Below are experts of layer 4 (counted from 0) of a mixture-of-experts language model. Rows are named gate (a neuron's input weights, with its number), up (a neuron's input weights, with its number), down (a neuron's output weights, with its number) and show model dimensions 64-127. Each number is 500 + 25 x the weight over its row's rms, rounded and kept within 0 to 999. Numbers have three digits each.
Before each expert's rows: a language model's description of what the expert responds to. This comes from a sample of Wikipedia text that the model never trained on.

# expert 45
A bare space token between words, often before numbers or a word after the, a, in, such as "six bay" or "March 17".
gate0:482516523514512470496523522487523488511484480507463492551518476470520513548491524455489511541497486543519509499513509499499565485501425489495529462484469498483537514482513432483494522496514499
up0:487498517508514474497545543485519476507508477493473489546485490466517515541516532460502508571507454510539504486498520475516526480501432484512542464482460489467525499479494454492502505528500516
down0:497496506508544546490502531487516503501461472476458506525453512525549509518531540474559525520527478481514478542550515521467525469501442535462493515469547480493473503506494499487494498546510520

# expert 56
Inner pieces of words like Auto-n-omous, Sym-phon-y, Pok-é-mon, plus pipes and spaces in sports result tables.
gate0:471511505502528481517524494510473487494506588543483479554504518495492500512503511492504515508484480531513516516466530486493523497499512515522541539510503496464467456492540520498473528482537474
up0:529511501476484476495448532510499486495466443491494509474472478493502495512522484538515484494525498490494472465533502507494483485479488478469447454511536513525515521525457458518530513519460553
down0:499505485485510495468470505509477502531485499495522486507496506484468515512500528509473470489548479514528490491460529468469507516509487506496474500482549485512454495558494465537506494577438521

# expert 40
Consonant pieces inside South Asian, Arabic, Slavic or other foreign names, such as Had-d-ad, Singh, Had-ž-ići, Ban-jo.
gate0:477518509523480518531488522460513528515494481484523503472481518546492541490499487517467433497542505493530547495524490521475519524450446493522486512461493481457466536508521508511556481490511485
up0:532529495468510484456506476542461485452488554506460493484524487473482472515511510500544542509446501506475442497491494490492488474543545509465511500538526510508536476499464492502464508493483493
down0:523536517508475466489516506517513498527517553520485487508497519489495535480508547528474498541483470496520492553486510464472514545510529470498502458479474524526445508482505506522502499510509515

# expert 7
Inner word pieces such as er, or, con in Conservation and guerillas, plus blank or pipe cells in election result tables.
gate0:516509510477486478462452522507507519528536507469509480473499512513523495531506518451471518492453543475441552491521446522525552530519433488530477500487511471489532544505513480492508510527474497
up0:480488497510517502505520479494471494521470528524472511513508486485492485479489473521522478505545458539561447505455521468493468482477553510487541491493507533522466450475509502512472487481550496
down0:511489458539554499513513511536456488498519533471513473461460508514509496492540477485484499488494474509480536504482480482500560495451458518524502506479470502540475484508483472504534508521501455

# expert 33
Capitalized first pieces of foreign names and places, such as Av in Tel Aviv, Gu in Gujarati, Ka, Cha, Sch.
gate0:457533513465494493433464475477499533507451460532529517483489546498507500501537488510520480479509493510474464478530499497513500478485537474523521520540488498535472466519487472499489554467505477
up0:511508501542473467510495529513500497472480531490515516509514486528470510475499474531513456472495500537493530465506511481491509491491532479488500522509482473488496549481510510528472516513491448
down0:490493477513483506528535492515459516494498490456504509501533476503454562534531473540493518550480485491517525526444539528458485509499498546501466479456475497475469457502506498489474492532501505

# expert 49
Lone first letter or opening piece of a lowercase word after a space, especially t in truce, tangible, tipped.
gate0:527518539473492498503516560507448490510509529508476517527496520482549504509482536524482496506510539510485510483552518502476531474523507484483532518465530524483516538532519442509497525499461431
up0:497476498480516499445485537536483477514479483475474508511497519452516447512524522508466509507517537539465491483492571498543518518511497521515459550495475535427525480498467509496478516499471511
down0:468486496484498515530486501504488484463491490484437518526525476516544500502498503501509495531502529514501533516536493475512510513499495488468487524487535479506509472477495498523547496516478512

# expert 20
Early pieces of words following prefixes like de, con, pre, entre, as in de-pre-cated, entre-pre-neur, de-m-ography, plus hyphens and spaces.
gate0:537503512479518457554500503484475477501524471475470505474479466525520448513515526511520469499489489534482528519536521474496503553473516463496490480581476477511519505487495525516481496549460492
up0:487503484487485537450482526546526518486457533522489492528528522494504546506519502497512492486501497489516494487421494523510487451528470519501531503454504528463465498507511490468502508464501528
down0:517487526512488495531470535474478479515480465525547556464481510485512498532547455490508506457489499507516511487510525476533476483527529509491494504498532478501560490502454536518494466469508478

# expert 63
Inner and ending pieces of non-English names and words, such as et in Pietarinen, sk in Sanskrit, č, š, kov, stad.
gate0:505498488495536522507468471489523508501481493491510428483495522495503508529478474503495465497500519497506535495492521498514489513508508520471558516514501458514502470506535467508464493466487484
up0:473485472493486525452497494476564508513482451481495468491497547497498542522480517491472483498505498493495521494449521473465487517505507521468555526502488480531485482491543501491469479517492492
down0:473504530455501456488492487500496505505467517537507557521519493457475515507488521502547494466482491514514433458496485509478468508518497496481523484495490495530523487487562516511532500474468499

# expert 8
Pieces inside personal names, chiefly surname endings and common surnames, such as Jenn-ing-s, Dun-can, Johnson, Smith, -ley, -mann.
gate0:505473533509505482536501487484518511474506476523495510484473511536512503515493513484494522509492486429513553493499483474535492491507476497514515514453508580550513483509470457472483500513519524
up0:502458523540509504544493496467466490479518474516493500472470494520509509514507528514479548511474470465524533508507472468547495503469474479478491515456475550559501474505461470473521496499510485
down0:503496482501493532502499478492514518528473491503526518498538496490537536502517454492475537527501499522542492446521515526490470476533533467476509464539515493519453507494490510499478491534467518

# expert 48
Month names in dates like "27 October 1917", and pipes or commas separating date and stat cells in sports and results tables.
gate0:517479553513513544452491525501473488529483512518471488486476555503463458459498524499505471522486473494537504506487528466490479493518489483430510549484475516512485457473466522503528479550533501
up0:542466562521535490462517483514543485512475485502489513492480498518497417473512519516532453524468475475556484539522536488470471482491495489476504494478472492500468464479513488481521466514501492
down0:464500539526491509459501456512545505467500464492480469557494504486470541534529487520484491497511518520536534522489521515491483491452461480468495469491494498500524457457477479531538440507501528